Weights of a small mixture-of-experts language model, trained from scratch on English Wikipedia.
Size: 10 layers, width 384, vocabulary 22890, 129M parameters.
Experts: 32 experts in each of 8 layers, 2 picks a token, a softmax router.
Below are experts of layer 4 (counted from 0) of a mixture-of-experts language model. Rows are named router (the router's row for the expert), gate (a neuron's input weights, with its number), up (a neuron's input weights, with its number) and show model dimensions 144-191. Each number is 128 + 32 x the weight over its row's rms, rounded and kept within 0 to 255. Numbers have three digits each.
After each expert's rows: "comes after" lists some tokens at least twice as common just before its tokens as in all text. This comes from a sample of Wikipedia text that the model never trained on. Tokens count by the router's weight.

# expert 28
router:136157180115141103119177120128124106155086123121155118160206109098117208158149138094112144160172157097084121098118049073118143099077052116162196
gate0:173134169174130133174177169122143081135128133205107088111162110125108109092134162123102136156048050128111128181097096119151096080093076177168123
up0:158050109123183093144096152107139102153162130129150143094149179088102084141131095152114185136080138176120115055099113150182099102192156123099146
gate1:116144103146077130162143122076155156103120124120154143126087138090148099157069139100121116133128130184149123130113132156183102184088138132133183
up1:120137083111138133101113074152195126089143135111190076102129120178077148121172143129203145124114150119110147117142139132207108137150122138114115
gate2:121163155134131152106132101152151116170129112133175113103167139127167124165117138124130101099148177101134054080101091164138117159146073157133140
up2:156123080072140102168099170163151169084141166169154166121148105119120137111146187155164070133074137174166093145134108156210133089146128134159122
comes after: " to", " was", " be", " is", " and", " were"

# expert 23
router:110125077152189123165094104191145121113154150095120106148090117139182125070091099112130169179144171126120152122160114173139125161091092092111176
gate0:117170109134077122100127202103139092113078083075113071122103192149062171142164175095100091088141158069121131084115132168097191093089116130102146
up0:144102174087158168187183119136093158080135189148143132127125098158196089105133075139170173154158120166118140180162114094128107153156152108136128
gate1:162139133162139120117116176137093126092110101140138141123144159089159092116107124138095068139049157136148141130090190120191154102129095160133164
up1:166155171108121170116122089102059096169157114073162156125117171162173095103129070107078172172100082146180041119080074129101106131115139104114096
gate2:130145160152132106159088106189084155095162117178092157140090072167150071095113094109141098113117107172194157078102119143151137135142118103152131
up2:139115159133130105168167079125100164131149172103161166110130137109147109101118051109095121165155112154138084161165062119140175134117122125112117
comes after: " the", " a", " The", "The", " an", "'s"

# expert 5
router:151158150060184177117055115106108086119093132169050122081169090150099119157127159144101125133092139101154074136143155069168183131093138143177166
gate0:130170105105142119127141090145082162127083073179124102106144126096113127122148083175125147105204132188092105148150120166096092094148102089072130
up0:132138143124112108177135136168089168062129101144142105121111196100162132096110101172151155095141109148106096141104124152110147144106104058152084
gate1:124094088152107144106133148198131173102120092131104182091111037144150141139048177124162125067096153140145139126098178142172081103110084130148125
up1:176083144148123139168136164141126120117162071132138120171139172170092077145118179111123104058149140107132175128152149131088132115112154098129114
gate2:207146112145123053124088156130131082110108120088168140148125077107139163129083170158155085104160092139172073108110125111105143155114195089108148
up2:107145146092185087117183118101124140136173155127147159110090138118116135132138135101106077139136202091103130150127134134123106116078120130122158
comes after: " in", " (", " In", " \"", "In", " part"

# expert 22
router:120139130114139083158138125112144132101162153110123070116062100154148145160134155090144122114103143164159122093119136154111091156177070181137092
gate0:124132044092127131161151087108113091131120096134110098180186149074135169106168139140084151114171136108149091111156167155162103094121083107130148
up0:119139058077164167213116084134106122105117078106089122163193125082107157158180120114101158124197124111117124068133171193181095107111075122097147
gate1:170147148040132109141161119118133109144119095076136163115132087102087068123171141144083095129095102054169188108158079140131110124134145140151100
up1:114091133180075143071116107089150117195108124140133053121110138157143109127152092133156117103165149070107070143145151090108137203152157143106091
gate2:125073141175093141118173146101141126132137173129163104152159114125178075121131117123064140081094135150112211117198171146120134118171118128130189
up2:146119174111142126114113128140094165139145197110149134151139131149172126135171107194065097129125155139084144114135102200180156143133151117074179
comes after: " ", "|", " |", "\n", "\"", ")"

# expert 19
router:155145164127111154121088121136174120115102155097146091113158123069151184117089095148119135173159118122070136137143164078099135096165068092092183
gate0:132149088099142135084116112162105144129184129122128114110098129121113129173106162178128133139206145100118104099138118146116101142159108086130107
up0:133080112089177070145078144148119141178106168205095137091150126178103176119103122207128102137165117086125074104055126170146145127104132173119145
gate1:115155127130163121141116126098114148156102134113137180162144130150104115134170142136154135097155162137118192104080131140149135155156190132118162
up1:140114154068129106119102108130093058121101121168111124162136119129095114161140154135109078170096111139074076124092069092199162145071147059115101
gate2:056180129156113179202065136109160162109133103091174156127140092102132118136132094155131176123090066104171189140118132174195106112112177176161161
up2:170117148111136089182138110108108161113148028159120117138184097101147139197123152090142156182117128163122049155128144088128118156127141125154113
comes after: ",", " was", " is", " which", " were", " it"

# expert 18
router:080110119132096102108191071094128105104175107148160160124088130119111099058146145127146109100114086152184136129107159141117146128111177133116075
gate0:128187104116135132159080083162078156121076093096138100113153067160141123182096105104090144100113149104103107084097025178123118138096068082118135
up0:099088083130151091139144112093138144148177150114095083170098174066111113073170142141156075063155124163153152217183172163212103160179123189131093
gate1:152112099071082183115083112184125122156162130125172139072158158166105187124113078126111069103083207084087137104035107135119111135072088120132177
up1:131125137169200085137189169092125144120072136166105142149109104123145088111140129119190195112159051164149123118211131060145135130180163142139087
gate2:086138128075118044095163144138133086162081154057067122129147124100143076083090104111132147109118055178152146163099172073179139121149106198139144
up2:145107096160108178167114041153181087131134110163175103125107065091154129159149099198094085118150132110122140099116152124075129142131105119070088
comes after: " |", ".\n\n", " ", " |\n\n", ";", "\n\n"

# expert 12
router:139065094110156091157125130105123152087139105117107179099124115126146068099170164077086113166137119187156135128097189144143116072137146156162128
gate0:108151097174144115135104144139191131116175123131175083124108145148113116142128140152148102151151182103118105125137070101178118119108158122126138
up0:099061136167139139123160117111066110141068083116111179146117092068187137172175115095139095139154107161170141115133208168149167127128150152130170
gate1:166163107129151100100082144172113123152132219142180138157090116122149123137131084140112102092169139075046114116176155165129082182178059144102165
up1:112155085147171115154110139158124144089062141164115133153123105101136090144087102140059154119150147078103086145168138145155093172154083163077106
gate2:122147107106143191139143128204120124184115115117146116118092096070101113123085131139109133087111146093060198178157164178113102129091065109082142
up2:172165138100161074108154082103123089171110089133141150162172171185109077137130172082089116144089197099096107066146133163114149098113142093124131
comes after: " |", "|", " ", "-", "born", ";"

# expert 26
router:102112114090134115102172163175147140072150156128138056155113125116058108101123101096152108139124124140116094116093133060096125106161140225160077
gate0:158053084091057165173125119128145144124091050151090147076148080135069079153159195076096112138059152086157142121166122140099091105102090144141136
up0:149161062103123070109130128178158187107128114083100113158077114176119148097099189096145088147161081103187118150170149191148160117142094125134095
gate1:149113124153162157145095034149158148090128099195135174127058112126148101152121137101164126140114122157152124137131138131143109127129147131169112
up1:133093135165116129139097084128107107184156101130114150137076105209121120058132151165119116164119081140118144119094182076104156175180102112200130
gate2:137152149149153146168142132197079120093080111121157134117143152091097134144135142116110130097098094129077177151177065103136105137166153130105136
up2:051092126137153137183120129072124108111106141143201144097129143138136142116165117115157137143128175147121161100068111146097168136145147138080097
comes after: ".", " |\n", "%", "|", ")", " population"

# expert 3
router:120114097132184084131118164186192118168089160095092172106162103154141129050170160111146102125114150111162123106131144091230138153154161027109104
gate0:108118005148071142083122100180161137122148106095131052145119123155119143147147141101086150176142186129143105120108138126167142128073106120108174
up0:152090192131197180118112116073116138141150103175071157117155162121172163123111105087082140126126110131112167095154132114101086146165108130134084
gate1:128160161157081121177195100127177191130151129134152125194087146169080125169164139149109070164129096150129180094152127080131123166173111177112152
up1:116084128115129146112085155088071089128090119139098125054220126129140102073104132097133182086125125142138058157097091197134143121127148096165092
gate2:117112088114133131141205182118117132165087109118140128111153113039190091134121145064130108154080137124109170084066167123122069117130088126211124
up2:099104074135127095172132112106155143158120136103131112156141190069172114112148119152122054111137176153142123177156124183128142125093091125119146
comes after: " ", "201", "200", "202", "199", " in"

# expert 16
router:122149106153114154118100201146174161134108082119122086105107087113107159090151155168129126184167098165146130129121106034138156139150136140140169
gate0:149100167115122144161127134174237087109168130152161118133075103143137163100159075126135085120146190147128111072095151164140151095131142105106151
up0:176134082172090162155193122228151117135133095051174091141142158020111145100172121138104125122128154125116123127110176159125146094111162060128101
gate1:118144136152137101079109165131128118175115129144104153107130109084102177102205149141159158120144146127167093105155091107107172126131114106211071
up1:075125124163130138146125161098115165140136116117150115122177096098133180132189153136144137083110199185150148127092097155067171148124143131142106
gate2:218131150127087065133130062155134158127149130142107201147075071117110113082122177100139123078169189169134085098106134171099122127102115110063113
up2:120133125143103091159123187106170137096172084109144108077175138113132169127106090141172068096118124142092113086132180136135106135138124101130079
comes after: ".", ",", ".\n\n", " that", " but", " However"

# expert 10
router:161159130097124160065195147087127115094156107124170114112177141098104110131130176111137126117178115138130083150102156084137103063161136147177110
gate0:108128127118124073115161140081148084138189132116130122140136139153115151097112170136081095145062174054082149147145097160118168143170166086109167
up0:128148157107102163157131109142092096146114133085159123114167135212127150173145110113129171116125185159138125161079090131153114114167146141106117
gate1:100096148120129115174093098129159132104139122061116072106126100147148170140188120128096174155084145195125124116037119168162098128212136136100137
up1:158121199187087105105114058090033129148158090149146133156190146101126072141133096073165141113125130151128122137101098070106093133163155093123168
gate2:124119161163142140191087104106142153150134096055105098155136139079100169111146092116146104149086122181068109163162048130137152123071171102130061
up2:138158104120164143073126124147100130116101120120105142181091146147135072113117148162150170141128122128165133096168185126126126156161147118139193
comes after: "-", " ", " |", " /", "\n", ":"

# expert 2
router:113092093101063126169089127133133116096139131143064192063155102117164101066098142182107103145169081097088141147098120120046065135108141165149140
gate0:125110111139179137123093113106137065160140156118102148086135192115115114131126038121157169158087198079105124094150150155128162179060112150159082
up0:070153157120159159123155079149141144104103102113126062103144105116106110144116164128068190135185151167088136103077132110102176149101087035093110
gate1:085160129089112188101103126146211131152095117177171187105126102151137126111129127110142131110052120071139140135103148168153106037156124123159191
up1:131152118119107225118089111134131080084168132176146150078126106187153112101132101077145164089112157151144135116175136152134105112143085077171088
gate2:110112149125138111098107106200110103153164127082112146094129129172113131155129116095120102119111112115132143090107107139111117172101126160166161
up2:094135177118137082120085079179103081131136172091112145088118142131092131187101088077145112134127151146166188088088103140101143139129175144181174
comes after: " of", " the", " to", " for", " on", " with"

# expert 4
router:154113108074100133109186095128157144095144130104180112137086090144144135077088175138115127143131090070138118144034102113103125150187135164117092
gate0:122142069172110145136065079180133124112118077170165138119139091099119125109110117088133141166083120140123141108143121136154183153123107101154129
up0:106151082090135151127139099188119102087069108120206135105132132132130110186128126114135090158160129062085121077114070132160108093118103092113127
gate1:156145069078156133111148099171079107152139126109124183110120127057089153074109100117162141100179152191116125101112088160128164110078096150140087
up1:110161078096140145131103087165091153076117189160122124123139093122113174092111176158089152139118118127121109128140061109126126189110147198123119
gate2:147142157104114108126150079162123128120088097160097160120111156137094147135128113170131132113088173156156145157119116075152125140066145156174113
up2:154123073181104137137117090082138161154161134092195101109124103158155086124129168105114127148140123125130143165148101123103124057115143133102135
comes after: " |", " ", "0", "1", "2", "3"

# expert 24
router:126116118050158188107041127091125102103168149137122133100127086156156113092140151147133127185176164078102162087136066103054147154116058099140184
gate0:160092112135155111130118126163121136153094141117130134137124106133137150135097147075128095150100138112190152069156125122204103154170157150081133
up0:143119069126142161148038202098102111134156101067105118115070095196085096197109130173143172132105085091183165115111164113086067095177134129133139
gate1:089116158116146177109185105129157185108160139121158093128096120128129127184146182097141159182143135111114113165120083170119175144174125125134130
up1:126139127120106153142157128118127178170153087121117117135170136089130114158094175156108090131148169108121043116132137135124188127116133074151170
gate2:136165128148076158068135110177128135089117107146174087108170128117101183099116069105119078100138057146078080130090121095127183162103160162172143
up2:133079153118097118133155162069154101114075107148104126099127123158106111109131170140083150171141117150171123175137076109143085086092111138066140
comes after: " a", " the", " an", " is", " as", "'s"

# expert 20
router:168103146119142102152111166150139140116112116165121132109182152133197129088187156106143154133157150114165160133074132125167122087134119108173073
gate0:155164160076137114170113172137076149134147104128106096190132172170121138142113104139145175152122111169107103099109075125138128040117175197104146
up0:135151097209110107115165093182122102170115068134126154142106123088129121118133105160104075112136167105175171140119155194101103151107098151110099
gate1:114124153117090116110137130154163121097168084104128143092123073172112120116124119119059133095122139105111180116112103171082101095153103105135117
up1:139143217160114153113165176118135140042092124147082132118161077094090130150114146162164150055153164199136152152121143142168064178215210179159145
gate2:128148133143079112158117112134117168147135105127129131121141160181157107064095063118078222129125190151085096163152113165126147119092163181111100
up2:172192105124128133171103047138085184117105066173174129154116166128147127112124190152083150194149125157137115124135129067132180119183094186089097
comes after: "-", "\n", " was", " on", " October", " December"

# expert 27
router:093114129171064111160080171088125145147117109173149191078106086149129092190131120201179136101064155144105108192139113151153164149152148167132111
gate0:119091118102176111076083114121117140085134140167185095189141145162147066128150141069083116119129102163135086131149120086139087092073188080152154
up0:121116117112180170125096127105117136125115125148102146105146150138160142134145164169173206153161160145102083174090106133143112121131123090146079
gate1:147145123081118140124205085133105167140107164114161144098164142127161095091122159099171127116116116146104090088090142057115147142133120179130109
up1:136131111101121167099096148116148173181139114112068143102157115158122097170135073121150206106111168107136152142142099131160103083098119142085119
gate2:083146113149116115132141111173147064173121117129140116134141193156218075069138146117100103120084121141161116173147096122085091091162138169106093
up2:141118194163078184097187106168152100090116138116163157112159173167162084112073114130092054096067058104116139150170124092028101075150125117148104
comes after: "-", "\n", "=", " by", ":", ")\n"